{
  "n_experts": 64,
  "d_shared_expert": 128,
  "normalize_top_k": true,
  "rope_base": 10000.0,
  "parallel_block": false,
  "init_std_qkv": 0.0315,
  "lr": 0.00133,
  "lr_head": 0.0103,
  "schedule": "wsd",
  "decay_fraction": 1.0,
  "steps": 6690,
  "dataset": "wikipedia_en"
}
Below are experts of layer 7 (counted from 0) of a mixture-of-experts language model. Rows are named router (the router's row for the expert), gate (a neuron's input weights, with its number), up (a neuron's input weights, with its number) and show model dimensions 0-191. Each number is 50 + 12 x the weight over its row's rms, rounded and kept within 0 to 99.
After each expert's rows: "mostly gets" lists some tokens that are sent to it at least half of the time. This comes from a sample of Wikipedia text that the model never trained on.

# expert 16
router:36 63 52 43 62 54 49 50 34 59 63 33 39 79 39 64 66 53 48 65 28 29 49 70 47 57 66 36 42 28 68 50 45 34 54 59 71 24 34 70 39 58 45 38 46 57 42 45 38 61 37 43 61 32 43 35 70 45 39 67 52 28 21 55 66 52 58 61 55 46 51 57 30 53 75 46 64 49 39 57 49 60 44 74 53 48 56 57 53 40 47 80 41 52 35 40 51 71 83 43 50 48 51 64 64 64 49 55 49 79 37 22 59 58 53 42 36 45 47 50 52 59 44 39 44 53 54 44 36 40 52 50 48 58 42 32 65 61 50 63 56 56 53 51 56 61 42 39 58 70 51 64 41 60 47 36 58 45 45 49 69 51 37 50 57 39 53 56 24 56 39 34 31 60 37 64 61 59 50 51 45 48 45 34 62 36 64 48 50 47 32 55
gate0:24 44 52 44 67 81 41 47 59 29 57 48 57 74 51 38 63 57 52 51 62 40 52 56 42 64 61 52 51 35 53 58 69 59 48 61 56 52 47 57 69 60 33 63 77 52 38 44 49 50 45 54 56 64 41 44 37 37 26 69 55 57 42 59 40 42 53 54 54 56 62 44 61 60 49 57 46 52 60 51 61 36 61 59 51 52 48 73 72 17 69 71 56 41 41 50 34 31 50 56 59 66 54 48 40 44 22 41 46 41 46 57 27 62 45 25 56 28 52 55 57 44 50 41 45 62 60 43 42 56 68 57 51 55 48 56 64 61 51 53 41 55 45 61 32 34 68 33 57 61 12 52 41 52 54 39 56 19 75 30 26 61 48 34 45 39 63 69 35 45 46 42 50 49 57 56 51 37 57 55 38 44 45 46 54 66 47 56 39 50 38 36
up0:43 73 51 45 70 64 56 62 60 52 55 60 41 42 40 59 52 57 56 58 63 69 46 79 75 53 76 81 30 46 29 26 57 50 18 56 53 47 17 47 33 35 59 44 39 60 36 57 37 54 45 52 35 41 41 43 49 61 63 37 46 36 51 24 64 71 59 51 14 68 57 44 42 51 59 56 51 36 37 46 45 58 57 37 39 53 37 56 52 55 54 59 61 53 76 45 52 71 52 46 77 39 77 30 52 37 51 54 60 15 43 32 64 57 56 55 55 57 60 45 58 53 43 51 56 63 53 55 51 55 42 55 52 58 51 45 41 62 57 49 63 52 54 56 57 63 32 52 43 63 54 51 55 46 49 48 56 74 32 71 32 50 47 53 72 50 47 49 42 49 54 41 48 70 56 46 52 55 37 56 51 57 54 44 62 55 45 59 45 65 43 61
gate1:38 56 35 43 48 48 35 56 54 50 39 48 38 63 56 50 73 50 46 54 60 45 24 59 45 41 52 55 64 59 49 28 34 47 50 55 64 42 51 69 32 50 28 42 45 42 42 46 47 52 56 50 28 31 54 30 58 56 49 55 44 04 52 55 76 53 47 62 45 40 27 39 57 58 64 65 42 43 45 59 49 56 40 45 48 25 57 66 49 46 34 51 50 44 50 51 58 63 51 37 37 56 45 54 54 57 49 46 21 72 36 43 58 57 71 39 49 45 63 48 69 67 68 21 60 35 90 44 35 56 55 65 51 48 57 54 41 62 42 39 38 58 48 43 54 47 53 31 63 61 52 44 34 46 57 38 30 53 42 44 33 52 66 69 60 68 63 45 46 56 36 24 32 51 32 66 39 53 72 54 48 55 30 37 48 47 49 49 55 54 35 55
up1:53 45 41 45 40 36 49 31 57 40 53 41 29 63 46 65 44 60 58 66 51 53 70 62 56 63 41 40 63 52 45 62 38 43 68 48 64 31 29 56 46 48 44 60 50 42 49 39 47 49 49 50 55 17 64 41 42 64 36 59 69 35 42 58 71 39 44 66 62 39 38 49 58 38 60 75 47 60 65 64 39 71 38 59 37 46 69 67 59 60 66 48 50 35 51 27 64 74 58 39 54 60 60 71 57 53 40 54 28 49 40 44 49 65 71 30 54 47 67 49 20 46 44 25 62 42 57 36 50 54 63 41 53 57 51 53 53 54 49 57 27 42 56 38 22 48 38 42 59 36 32 48 46 31 50 56 48 40 68 51 42 51 39 59 66 53 66 50 40 49 41 24 47 46 39 60 60 39 60 61 75 52 29 33 63 45 52 42 54 37 66 45
mostly gets: "= ", "=== ", "==== ", "HMS ", "renamed ", "→ "

# expert 47
router:53 59 76 29 62 62 56 48 51 37 45 35 61 66 36 69 57 65 45 69 40 23 51 55 46 35 58 40 71 34 51 74 30 42 39 51 50 43 36 60 40 57 56 44 46 46 31 44 53 53 48 51 65 40 52 52 63 50 63 76 63 24 18 72 46 60 55 62 66 68 50 35 34 76 56 52 53 35 51 44 38 48 46 81 62 41 49 52 59 24 39 58 64 53 53 43 53 67 61 54 54 44 45 55 56 57 41 37 40 60 37 39 58 35 50 30 62 44 48 29 64 65 34 42 47 56 46 15 40 48 59 46 62 66 45 41 67 45 45 46 46 68 56 51 57 44 75 46 37 62 46 48 52 72 47 40 49 58 44 56 53 53 46 65 33 34 21 39 41 63 57 53 64 47 46 61 53 43 48 53 35 59 40 33 47 51 41 47 46 56 49 42
gate0:44 64 82 51 41 36 59 73 59 41 39 55 54 43 43 33 51 58 42 39 44 40 56 47 39 59 52 49 46 66 35 71 49 63 48 53 61 32 47 38 47 45 41 32 60 25 48 29 79 30 55 69 62 53 60 47 57 57 55 74 52 46 33 53 55 61 59 58 42 51 68 32 43 56 44 55 62 44 28 28 37 50 34 69 75 81 59 54 49 25 65 36 63 56 47 55 54 46 50 45 66 50 38 51 54 49 49 38 36 64 63 64 44 70 52 35 45 72 39 56 45 36 41 37 53 44 64 45 61 58 56 34 35 64 24 61 27 44 29 39 50 55 50 48 61 47 54 41 58 51 46 60 54 76 53 39 47 62 38 37 48 67 52 38 45 49 39 50 28 72 56 46 50 33 48 56 60 24 39 44 49 66 50 42 41 61 61 60 55 44 56 64
up0:45 59 37 07 48 50 47 34 65 56 45 61 62 62 40 62 66 58 44 36 37 51 47 62 31 56 58 53 50 43 23 45 66 50 28 50 56 74 27 35 71 48 39 47 47 54 22 14 73 39 40 53 40 45 69 53 61 53 50 68 62 38 58 30 59 53 48 36 64 63 39 45 34 34 39 59 48 45 45 47 50 41 50 58 63 58 51 42 53 42 60 43 57 52 46 35 41 54 66 46 68 41 32 44 60 65 36 25 41 21 58 59 50 70 46 61 55 43 38 44 43 74 32 54 51 45 54 40 38 55 63 47 36 67 59 57 56 33 29 43 44 52 41 55 55 53 40 51 67 52 43 55 57 59 51 33 56 62 52 52 40 65 47 76 43 47 67 55 45 27 53 50 60 44 56 52 66 39 42 51 45 38 39 55 66 54 42 58 28 60 40 43
gate1:64 43 51 54 65 45 28 59 42 38 53 54 51 34 47 37 36 48 79 43 55 44 69 84 38 67 68 54 68 59 54 46 56 55 41 39 51 61 64 49 31 46 44 38 44 46 60 41 67 43 44 54 25 56 31 49 49 49 58 26 45 53 44 56 62 54 51 47 49 53 68 62 61 50 59 51 43 68 49 31 62 30 63 71 51 52 46 60 25 58 28 61 60 35 33 67 55 52 42 61 53 76 44 54 62 49 46 36 61 57 57 56 28 35 36 63 56 54 45 55 54 58 71 43 41 51 42 50 26 47 49 32 40 70 47 52 53 44 50 43 41 43 51 59 68 74 62 43 58 61 50 81 54 61 31 35 59 58 32 46 58 35 69 39 62 44 42 67 49 57 41 47 44 65 66 60 55 32 33 46 44 57 63 43 25 43 78 62 58 59 55 40
up1:45 53 31 64 42 42 40 33 59 44 59 68 27 67 38 35 28 40 40 25 64 59 49 49 73 56 57 48 43 35 50 65 58 61 37 48 48 47 52 20 44 44 48 38 52 41 59 42 34 53 31 54 50 37 53 42 86 34 42 48 47 70 61 42 46 37 56 35 57 56 48 68 31 35 57 32 57 51 41 54 61 62 37 52 32 61 63 49 12 60 62 32 38 43 45 48 45 48 39 35 52 56 51 60 41 35 52 43 47 51 46 28 55 81 63 54 41 52 43 69 57 63 63 60 45 44 59 52 40 47 32 44 40 41 41 64 50 64 26 57 56 50 42 46 38 36 50 41 46 47 53 53 51 34 35 53 46 55 31 71 58 45 60 43 38 53 69 36 53 49 66 49 28 47 54 43 53 50 60 19 34 62 41 29 40 57 66 37 45 54 44 61
mostly gets: "ENG ", "Win ", "BRA ", "USA ", "ITA ", "RUS "

# expert 59
router:43 50 56 34 61 53 60 58 45 50 49 35 49 59 26 58 66 51 49 59 26 19 54 45 38 41 63 45 44 21 49 45 40 36 32 44 52 37 54 69 60 48 56 53 53 54 32 28 45 61 33 37 55 40 43 51 71 31 50 53 68 23 35 48 65 59 60 57 61 65 40 27 42 88 54 46 67 46 53 63 67 55 52 63 71 61 42 54 56 38 35 70 52 43 24 41 49 61 72 36 66 52 49 52 67 79 42 33 57 50 50 46 38 53 31 32 50 49 42 43 53 57 42 42 34 47 50 30 16 28 58 43 26 63 37 43 48 59 56 58 49 58 48 44 41 52 60 40 49 55 59 50 44 54 54 24 56 47 44 46 65 57 30 63 55 44 43 32 43 55 53 36 59 47 55 58 50 40 46 36 35 63 42 45 51 36 51 57 44 55 44 58
gate0:42 57 55 38 52 55 61 54 67 60 40 42 54 52 54 73 30 34 58 53 54 42 63 42 51 60 50 37 54 49 54 25 63 33 25 39 56 42 55 49 60 46 59 49 60 47 51 48 55 49 54 56 46 58 66 48 61 50 56 52 34 33 43 59 44 43 34 27 56 62 56 57 62 50 49 60 42 50 27 50 55 47 47 60 50 44 40 50 40 34 38 56 46 61 58 33 34 47 41 51 40 70 44 80 83 47 44 52 40 41 46 57 73 71 60 54 40 38 36 53 45 48 48 49 51 39 41 64 54 59 31 36 38 61 60 36 75 12 48 42 31 71 61 61 45 46 31 44 26 36 69 40 57 52 36 37 67 39 59 74 68 43 64 33 44 65 72 33 67 49 33 58 43 50 57 68 54 32 54 51 57 57 42 32 24 55 49 33 36 38 40 49
up0:45 62 49 46 35 37 73 46 58 48 62 60 46 34 48 48 46 29 51 69 58 53 31 61 63 47 60 45 50 44 63 53 69 53 54 51 46 68 39 45 66 46 48 45 50 50 58 45 57 62 71 54 48 51 59 50 65 58 60 31 61 60 40 44 53 53 58 42 39 42 61 74 75 58 41 39 35 44 42 68 72 67 61 65 60 48 51 25 48 54 59 45 54 53 53 43 38 42 46 46 25 45 49 57 45 75 31 58 45 55 51 37 55 54 43 75 44 62 45 41 48 33 41 53 37 80 27 46 44 61 45 54 37 61 58 44 78 31 72 52 55 26 38 55 41 61 47 43 53 54 62 62 28 55 42 40 60 45 55 23 66 35 27 56 41 58 58 62 49 64 63 43 44 71 54 57 62 61 37 64 61 58 27 60 49 53 42 10 53 39 31 56
gate1:46 33 53 57 55 66 60 52 58 41 57 58 52 41 48 55 60 51 41 47 49 59 54 63 43 42 49 55 52 60 52 40 20 44 27 64 79 53 47 57 57 68 61 46 37 49 37 53 34 50 33 44 57 38 49 53 62 50 64 64 48 62 57 61 64 46 56 69 34 65 43 43 58 72 60 69 41 49 45 68 42 47 57 57 61 44 37 48 64 55 69 68 60 54 51 52 40 47 42 22 68 32 51 56 62 51 70 68 42 59 46 42 43 48 27 53 59 51 47 60 51 71 20 46 42 57 33 52 46 37 43 52 64 38 30 38 62 54 58 34 61 30 27 56 37 40 47 51 47 42 44 27 37 45 62 28 57 65 59 56 53 58 40 51 33 46 69 09 53 33 28 64 63 47 56 42 51 55 35 47 48 46 45 64 66 34 34 34 52 67 37 24
up1:59 33 37 62 67 42 47 39 59 49 55 40 40 41 57 45 76 26 44 51 67 52 54 57 59 60 45 41 88 46 70 31 48 49 44 61 31 43 56 35 48 34 76 71 64 37 54 43 60 57 34 54 49 55 81 46 28 38 36 47 34 58 42 41 61 20 41 48 57 37 46 55 55 46 28 48 48 53 29 52 79 58 61 52 67 58 41 34 59 61 57 59 49 44 52 50 44 56 60 70 36 35 48 51 16 43 56 64 61 52 44 57 49 46 64 33 60 50 53 57 49 64 66 34 51 46 65 44 44 37 53 50 45 57 46 54 60 66 72 47 42 53 68 73 39 45 35 48 61 39 57 46 21 51 53 55 52 30 47 40 62 45 49 32 42 55 39 50 68 50 49 44 44 51 43 42 70 46 65 52 47 29 57 46 49 45 64 66 58 50 71 67
mostly gets: "Love ", "My ", "You ", "Live ", "Night ", "Best "

# expert 42
router:29 60 55 41 70 59 35 51 61 41 61 31 47 54 31 51 52 39 41 59 43 25 43 58 44 46 74 50 57 19 58 51 37 50 34 51 51 25 45 62 27 51 53 52 37 57 30 46 67 52 55 56 67 43 46 33 66 59 49 66 66 49 13 56 46 55 58 61 59 77 60 35 45 40 59 41 52 43 32 49 37 54 42 64 57 37 43 56 46 32 50 58 33 25 44 43 57 52 52 47 62 49 48 50 74 53 50 39 64 55 30 34 54 39 36 51 30 54 48 54 53 58 58 45 59 47 58 22 39 23 45 35 32 38 30 36 50 48 56 78 63 51 64 42 46 59 58 40 54 58 66 43 53 63 43 41 47 44 44 48 62 44 41 66 50 56 51 39 29 63 55 49 46 53 45 61 44 62 71 55 18 49 47 30 39 32 34 50 48 57 61 49
gate0:54 43 57 60 50 66 35 54 47 31 53 26 72 59 46 62 38 64 50 45 55 40 59 68 73 47 52 70 40 45 50 59 30 45 50 43 56 50 24 49 39 48 46 62 49 52 37 55 44 57 61 45 42 21 61 54 86 37 77 47 42 57 48 53 43 41 56 58 53 43 36 47 66 53 44 48 56 54 40 58 53 51 57 53 69 70 58 65 63 38 31 43 42 50 30 51 62 58 40 41 42 47 56 45 47 56 27 50 59 41 50 63 67 43 68 66 47 40 64 40 46 60 75 49 52 53 36 71 52 67 80 43 44 61 43 60 70 54 52 78 42 43 63 50 47 27 66 43 77 55 29 59 33 27 76 33 67 44 32 40 45 56 52 33 41 51 56 34 43 50 46 51 44 52 44 54 45 57 41 41 56 56 58 26 44 51 68 70 51 39 51 37
up0:60 43 59 29 59 52 45 45 35 28 59 43 42 26 49 40 34 64 47 54 47 53 44 73 83 53 40 63 43 51 29 39 40 46 41 39 55 40 52 44 45 61 54 58 43 59 39 58 39 52 51 48 59 30 50 55 67 32 48 54 73 46 52 26 43 45 35 64 57 50 47 49 40 41 59 55 59 53 38 48 38 55 44 54 52 34 41 66 72 54 34 63 37 58 57 52 24 58 41 36 64 67 69 35 59 42 38 54 58 40 36 39 56 60 49 53 63 48 65 55 52 59 72 49 63 55 48 64 49 61 63 55 66 36 67 63 32 45 61 47 63 35 51 20 36 32 39 63 33 48 50 65 65 47 39 33 39 59 24 51 49 52 48 54 64 38 51 62 50 62 42 39 55 72 28 50 25 54 53 44 42 49 79 34 69 31 52 50 40 25 62 58
gate1:45 45 25 57 63 37 54 61 68 65 25 32 62 51 53 45 85 51 50 53 64 39 38 50 59 62 50 41 39 48 60 48 57 52 39 40 53 48 64 41 37 37 41 30 48 51 28 46 65 47 54 50 60 53 51 56 56 67 34 59 37 41 51 59 57 49 52 64 67 55 68 61 23 57 61 67 41 23 58 34 47 38 43 56 62 23 54 70 53 50 51 48 43 30 59 39 34 46 41 61 32 66 60 37 45 42 53 50 50 44 35 38 42 65 38 47 54 58 34 52 41 48 44 46 49 58 45 52 59 60 43 48 59 43 38 34 42 57 50 63 21 52 55 38 51 50 54 70 47 26 63 48 47 41 40 69 56 50 59 48 48 64 36 63 50 61 44 62 63 67 60 33 60 55 42 53 29 22 76 57 37 25 72 36 31 41 46 29 38 31 52 48
up1:40 53 54 65 38 43 61 51 56 25 37 47 75 65 68 49 32 34 37 56 56 47 53 76 58 57 58 53 67 53 48 51 47 52 57 37 63 50 60 42 45 47 52 33 44 42 44 50 70 24 57 36 61 33 36 36 59 26 55 47 72 44 57 44 52 39 40 44 65 50 55 46 51 38 40 63 43 32 76 48 43 42 32 57 47 53 58 45 37 50 43 57 46 52 63 21 48 57 50 34 46 61 64 52 28 37 30 35 56 44 78 63 69 48 64 45 49 59 48 45 59 53 54 42 57 46 46 65 48 64 73 47 59 58 41 53 53 64 34 52 48 46 61 55 55 27 57 70 69 50 25 44 63 66 67 59 51 20 20 69 66 59 56 49 54 48 29 50 46 53 33 43 40 54 44 81 35 50 45 63 53 62 64 51 56 34 60 40 30 52 46 45
mostly gets: "MPC ", "/ ", "| ", "bur", "situated ", "mag"

# expert 63
router:42 61 55 61 31 57 44 43 48 53 48 21 38 70 59 53 51 36 39 54 44 29 59 61 38 55 57 41 48 32 58 75 33 40 35 33 38 40 39 57 47 68 74 63 27 55 43 38 34 48 55 66 59 64 60 25 69 56 65 49 62 32 10 57 64 61 52 62 44 58 40 40 49 66 52 52 61 53 44 56 64 75 45 56 72 46 55 61 60 29 45 57 51 41 38 43 37 44 52 39 48 49 49 65 57 56 53 58 47 66 46 43 62 49 50 47 42 45 46 52 45 63 58 27 14 68 44 32 41 27 55 48 55 73 44 49 53 64 56 76 63 50 63 45 43 57 61 59 60 60 52 58 42 48 61 43 54 54 29 40 72 50 51 34 72 52 47 46 36 59 59 33 52 59 56 75 54 64 47 38 41 43 68 44 45 35 47 45 55 63 50 59
gate0:51 59 60 56 55 56 30 60 49 45 71 51 56 59 47 46 45 35 72 48 63 41 42 48 40 29 42 70 59 52 36 69 42 30 51 52 47 39 59 78 51 73 56 61 52 63 53 46 60 51 68 43 49 59 62 54 73 40 56 40 45 46 34 63 35 71 40 70 39 38 39 35 46 56 51 58 52 44 48 53 53 38 38 45 63 53 28 66 59 37 26 54 61 55 54 52 43 50 45 39 29 57 75 52 49 74 50 50 45 52 65 31 27 31 51 55 44 45 49 52 53 46 64 49 27 52 42 57 40 34 56 62 35 60 53 50 54 68 45 56 73 64 52 68 35 40 48 62 60 77 52 28 70 69 64 41 46 34 51 43 66 50 62 33 50 36 49 59 53 32 50 51 37 38 60 88 30 51 51 45 60 30 53 47 51 63 68 54 61 36 67 55
up0:60 53 43 30 50 49 46 78 38 56 42 36 33 45 50 55 51 43 19 38 59 46 55 53 57 27 40 58 28 47 48 45 53 34 62 40 57 58 45 44 43 46 32 80 60 51 47 58 29 76 48 55 33 61 42 47 56 68 47 31 57 35 59 37 55 46 53 69 30 50 46 44 26 47 65 70 61 52 35 45 49 46 31 51 38 51 49 53 43 48 42 59 52 67 26 48 53 43 48 46 36 51 37 39 51 60 68 54 70 62 67 49 63 45 51 34 50 43 52 69 53 48 53 47 34 67 53 47 36 42 66 62 19 46 39 40 49 54 64 44 62 49 37 53 39 47 21 58 56 46 63 48 58 40 55 42 43 71 51 64 47 72 19 41 68 47 68 33 40 45 53 25 45 50 50 70 46 58 26 42 48 23 35 50 54 48 56 45 61 42 42 63
gate1:52 63 56 58 48 39 33 68 42 58 52 46 47 51 40 54 50 45 62 46 53 46 54 50 46 45 61 67 81 43 49 58 22 52 27 45 41 48 37 39 27 54 58 50 41 57 31 28 41 40 64 57 49 65 49 48 54 65 77 56 61 35 44 51 61 48 64 39 69 80 54 64 51 49 71 65 36 38 57 55 44 49 44 48 38 48 66 62 43 62 67 54 47 38 38 52 28 51 61 47 46 62 43 53 52 36 57 48 66 47 74 58 31 59 52 37 29 60 59 45 51 55 62 27 37 45 54 58 51 28 38 64 40 51 55 48 34 55 46 69 46 51 58 89 56 30 49 45 65 66 66 57 62 47 49 65 59 59 29 76 37 27 33 46 51 59 29 55 44 63 55 56 48 49 48 50 38 58 59 43 52 40 45 43 51 36 59 56 50 40 83 72
up1:50 48 40 43 67 68 35 41 44 34 42 48 52 44 56 46 39 58 42 59 49 60 39 45 64 59 51 47 29 39 38 42 71 56 75 46 65 44 44 50 72 33 63 44 43 50 53 50 63 54 02 49 54 58 31 44 41 40 48 60 49 50 77 38 41 33 47 43 59 30 40 39 62 42 68 41 56 33 52 33 40 45 52 55 34 52 51 46 54 45 24 51 53 48 49 44 74 46 42 50 63 40 34 75 55 64 71 47 47 49 34 54 64 54 46 39 70 50 39 41 57 63 45 71 67 52 63 53 56 74 37 47 39 59 55 40 56 28 51 56 39 51 67 34 39 45 42 40 53 21 50 42 62 53 60 74 59 61 54 29 61 69 61 49 34 37 46 54 33 57 44 59 60 32 23 54 62 67 56 58 49 41 31 55 50 60 42 46 59 54 28 38
mostly gets: "Sh", "Dr", "Ar", "Al", "Pr", "Gr"

# expert 23
router:50 54 52 27 60 48 42 60 46 55 49 19 61 49 36 38 62 50 54 59 51 33 50 48 46 47 75 43 33 32 60 45 50 30 61 53 56 63 29 77 53 61 46 40 42 54 52 42 34 68 42 57 74 50 38 46 66 53 40 75 66 26 23 62 54 45 62 73 57 69 58 43 49 58 56 60 47 50 36 49 71 47 45 74 62 59 48 49 38 44 41 70 50 28 58 61 55 53 68 56 49 49 62 61 52 54 43 34 42 73 31 38 48 56 50 34 41 30 47 44 57 84 47 42 43 50 51 27 41 54 56 50 55 55 45 48 59 45 43 49 43 44 56 45 62 43 67 45 44 53 48 46 51 69 39 32 49 53 42 40 73 71 35 61 33 46 57 49 42 49 45 57 29 49 46 64 57 42 58 44 27 53 44 18 28 25 34 58 55 47 60 44
gate0:30 59 47 39 44 50 37 49 21 62 46 64 38 37 46 78 43 43 49 48 40 49 47 47 36 38 75 45 55 33 70 79 65 35 43 68 45 28 37 28 43 34 51 53 46 58 69 62 61 39 48 47 58 30 44 52 38 37 55 36 45 30 63 50 56 50 65 37 35 62 72 42 64 39 38 54 67 24 38 49 56 44 74 51 45 50 54 49 31 66 54 73 48 42 57 42 40 64 47 61 71 30 50 57 72 57 63 47 46 64 25 60 42 52 48 32 65 66 58 17 48 33 50 54 42 61 36 47 39 60 56 47 57 58 44 49 47 49 54 52 38 42 58 37 54 40 49 58 18 62 55 46 39 54 39 58 41 50 51 40 51 56 44 56 43 42 50 55 45 40 41 70 50 53 35 46 53 42 61 67 64 60 39 79 64 47 56 36 42 56 56 45
up0:44 50 41 50 55 35 69 57 53 56 69 52 51 30 43 60 30 49 42 42 60 46 57 45 47 55 39 36 60 44 63 40 52 38 37 53 43 41 50 57 42 51 37 54 36 62 67 39 46 48 36 54 52 57 53 47 50 38 52 52 53 40 66 69 31 56 15 48 48 41 28 35 62 54 44 40 54 44 41 46 51 58 28 53 71 59 69 50 29 64 40 74 49 41 50 49 35 52 48 57 59 62 61 64 54 36 66 57 45 48 26 50 52 67 48 57 47 56 48 15 65 42 49 29 49 57 43 24 50 48 87 63 55 50 57 54 33 34 72 37 50 44 44 27 52 55 35 64 51 37 30 42 60 81 39 45 50 36 23 56 59 43 50 55 30 59 55 70 59 65 49 58 20 35 37 49 32 43 46 66 55 61 46 36 47 47 55 54 43 44 27 43
gate1:39 73 55 67 40 47 53 46 37 41 48 45 48 39 38 64 54 47 37 55 51 35 54 39 54 54 53 49 58 41 59 52 37 50 51 64 56 41 70 56 49 22 61 54 42 50 51 63 81 44 34 47 44 34 43 23 45 68 56 26 49 60 47 52 58 56 45 43 34 70 54 59 48 45 51 65 45 34 51 33 45 45 46 54 60 57 31 51 43 51 48 63 67 61 21 67 38 70 60 65 61 47 12 40 48 58 31 53 40 64 68 31 47 42 22 37 42 34 53 32 50 46 56 58 47 68 60 35 53 34 41 48 55 46 37 51 56 67 55 40 64 31 69 45 54 50 43 60 53 50 56 46 64 23 32 60 34 24 37 50 52 54 67 60 49 41 54 60 61 22 54 33 39 34 37 43 59 63 40 39 47 63 48 54 41 42 66 34 42 66 51 33
up1:61 45 44 24 54 46 67 52 47 51 49 63 50 63 40 71 62 54 66 70 48 41 51 50 44 58 37 65 55 43 41 48 47 47 57 32 42 61 47 52 49 51 52 31 31 31 58 66 35 41 60 47 66 41 45 58 33 59 42 47 69 54 68 62 57 54 38 57 59 42 57 24 43 55 62 52 61 29 45 40 44 61 78 36 50 34 58 40 54 38 32 52 40 66 49 46 62 34 43 41 41 40 46 42 41 59 47 58 55 37 69 49 37 54 52 43 30 37 42 58 40 44 54 54 48 70 50 55 25 47 45 34 36 51 49 51 44 43 22 65 48 59 59 55 61 52 60 44 25 44 71 56 35 57 63 29 60 75 64 42 20 53 50 30 54 56 53 52 44 60 43 58 45 75 59 41 49 30 42 18 71 58 37 57 72 47 57 55 67 78 60 41
mostly gets: "″", "000", "56", "34", "33", "00"

# expert 26
router:37 69 63 35 46 51 50 46 36 42 58 12 45 69 35 63 50 50 32 69 39 35 48 51 39 34 53 43 41 37 52 77 26 33 50 49 58 28 33 63 39 46 56 45 42 49 24 34 47 55 57 50 68 50 57 38 67 41 46 67 68 36 11 70 41 53 44 66 57 73 55 34 42 60 51 27 71 45 49 59 40 54 50 69 49 57 48 48 48 29 36 54 44 39 48 48 53 70 56 23 54 38 59 60 51 59 39 50 56 74 39 41 56 56 44 43 46 36 41 55 38 65 40 40 53 54 58 42 41 38 51 47 60 48 43 48 60 62 49 60 65 71 59 38 64 60 49 34 39 54 59 44 47 62 62 45 41 42 37 51 57 43 55 63 46 31 41 33 18 58 44 52 39 53 36 53 56 52 70 40 35 67 40 49 51 48 53 30 45 63 43 44
gate0:49 78 57 41 56 38 63 42 59 38 51 45 37 59 67 52 44 41 46 28 38 53 29 53 45 44 60 34 54 63 45 44 43 29 28 49 60 54 54 54 58 48 46 64 71 47 58 66 46 69 34 27 54 54 56 59 70 39 48 41 50 49 32 33 41 18 72 52 40 57 52 61 41 40 29 41 50 53 44 51 38 31 70 60 68 52 43 63 51 64 59 67 49 44 41 54 62 63 54 30 46 42 44 45 58 89 64 50 37 36 48 42 38 67 33 46 56 57 22 50 50 51 42 35 45 46 62 57 57 34 46 48 51 53 43 42 65 43 71 53 61 67 71 53 31 54 57 31 94 46 42 53 40 41 49 46 56 44 54 29 41 62 61 57 42 56 40 39 44 36 46 60 46 61 81 57 55 60 60 51 41 60 37 46 56 62 52 53 46 58 60 62
up0:74 49 50 44 37 45 50 54 34 32 55 61 44 64 43 48 45 56 66 52 43 54 56 51 37 53 53 50 73 58 60 54 43 50 69 58 50 51 28 41 35 43 52 19 47 52 45 53 44 49 55 37 47 48 51 55 42 67 59 62 36 38 60 71 62 66 75 35 42 48 35 56 44 44 60 61 60 69 51 54 63 44 76 54 48 56 33 66 48 42 53 46 43 64 52 42 54 60 62 41 39 50 56 50 48 48 55 43 59 38 56 69 66 70 61 43 67 65 42 48 48 75 60 48 51 50 58 34 30 58 30 34 71 79 34 46 41 49 52 52 24 31 31 60 44 63 50 47 49 31 63 60 47 58 50 65 38 27 49 57 40 59 78 41 81 40 29 74 60 41 48 54 38 62 55 42 49 46 60 34 55 71 48 56 51 41 67 52 60 25 27 34
gate1:37 48 69 44 51 62 45 40 38 58 46 34 73 32 58 64 51 59 47 78 57 37 49 49 46 63 56 52 73 48 42 64 38 63 57 65 61 65 52 36 69 59 54 37 23 52 30 46 39 41 34 45 57 52 73 27 41 54 44 43 47 36 35 49 49 68 62 58 69 74 51 41 44 54 46 37 50 45 45 62 51 51 43 54 45 47 56 72 46 54 57 55 41 35 46 52 42 70 50 53 62 38 46 38 43 51 17 51 68 55 57 47 41 37 58 46 36 35 69 46 38 55 45 39 63 38 66 43 44 46 51 57 52 43 57 49 66 38 38 72 73 59 74 45 58 63 57 44 43 61 46 60 67 45 35 48 53 58 38 58 71 75 46 78 54 28 52 24 37 59 69 60 55 57 27 56 49 39 63 53 46 58 60 64 61 64 47 54 51 70 35 27
up1:46 17 41 31 48 56 54 42 35 55 69 46 49 61 58 62 43 35 58 71 48 53 43 40 55 33 51 61 46 46 43 53 64 36 73 51 46 48 42 33 61 45 56 64 42 40 31 64 38 51 53 38 35 75 54 59 54 59 51 35 43 51 44 34 39 54 38 47 47 50 41 60 35 54 55 53 38 53 34 49 60 55 49 38 52 61 29 40 24 46 59 43 34 79 51 50 33 49 29 47 45 50 62 45 37 68 54 42 51 43 41 54 38 38 74 50 57 30 57 13 48 43 64 36 36 73 62 46 33 63 70 42 35 53 55 60 61 40 46 44 39 32 55 47 38 59 44 49 59 36 59 68 40 29 40 57 47 67 57 57 58 62 46 59 36 32 66 27 50 36 71 36 55 56 39 57 41 21 45 49 35 67 47 64 53 68 43 52 51 63 65 31
mostly gets: "ENG ", "ITA ", "AUS ", "FRA ", "ARG ", "ESP "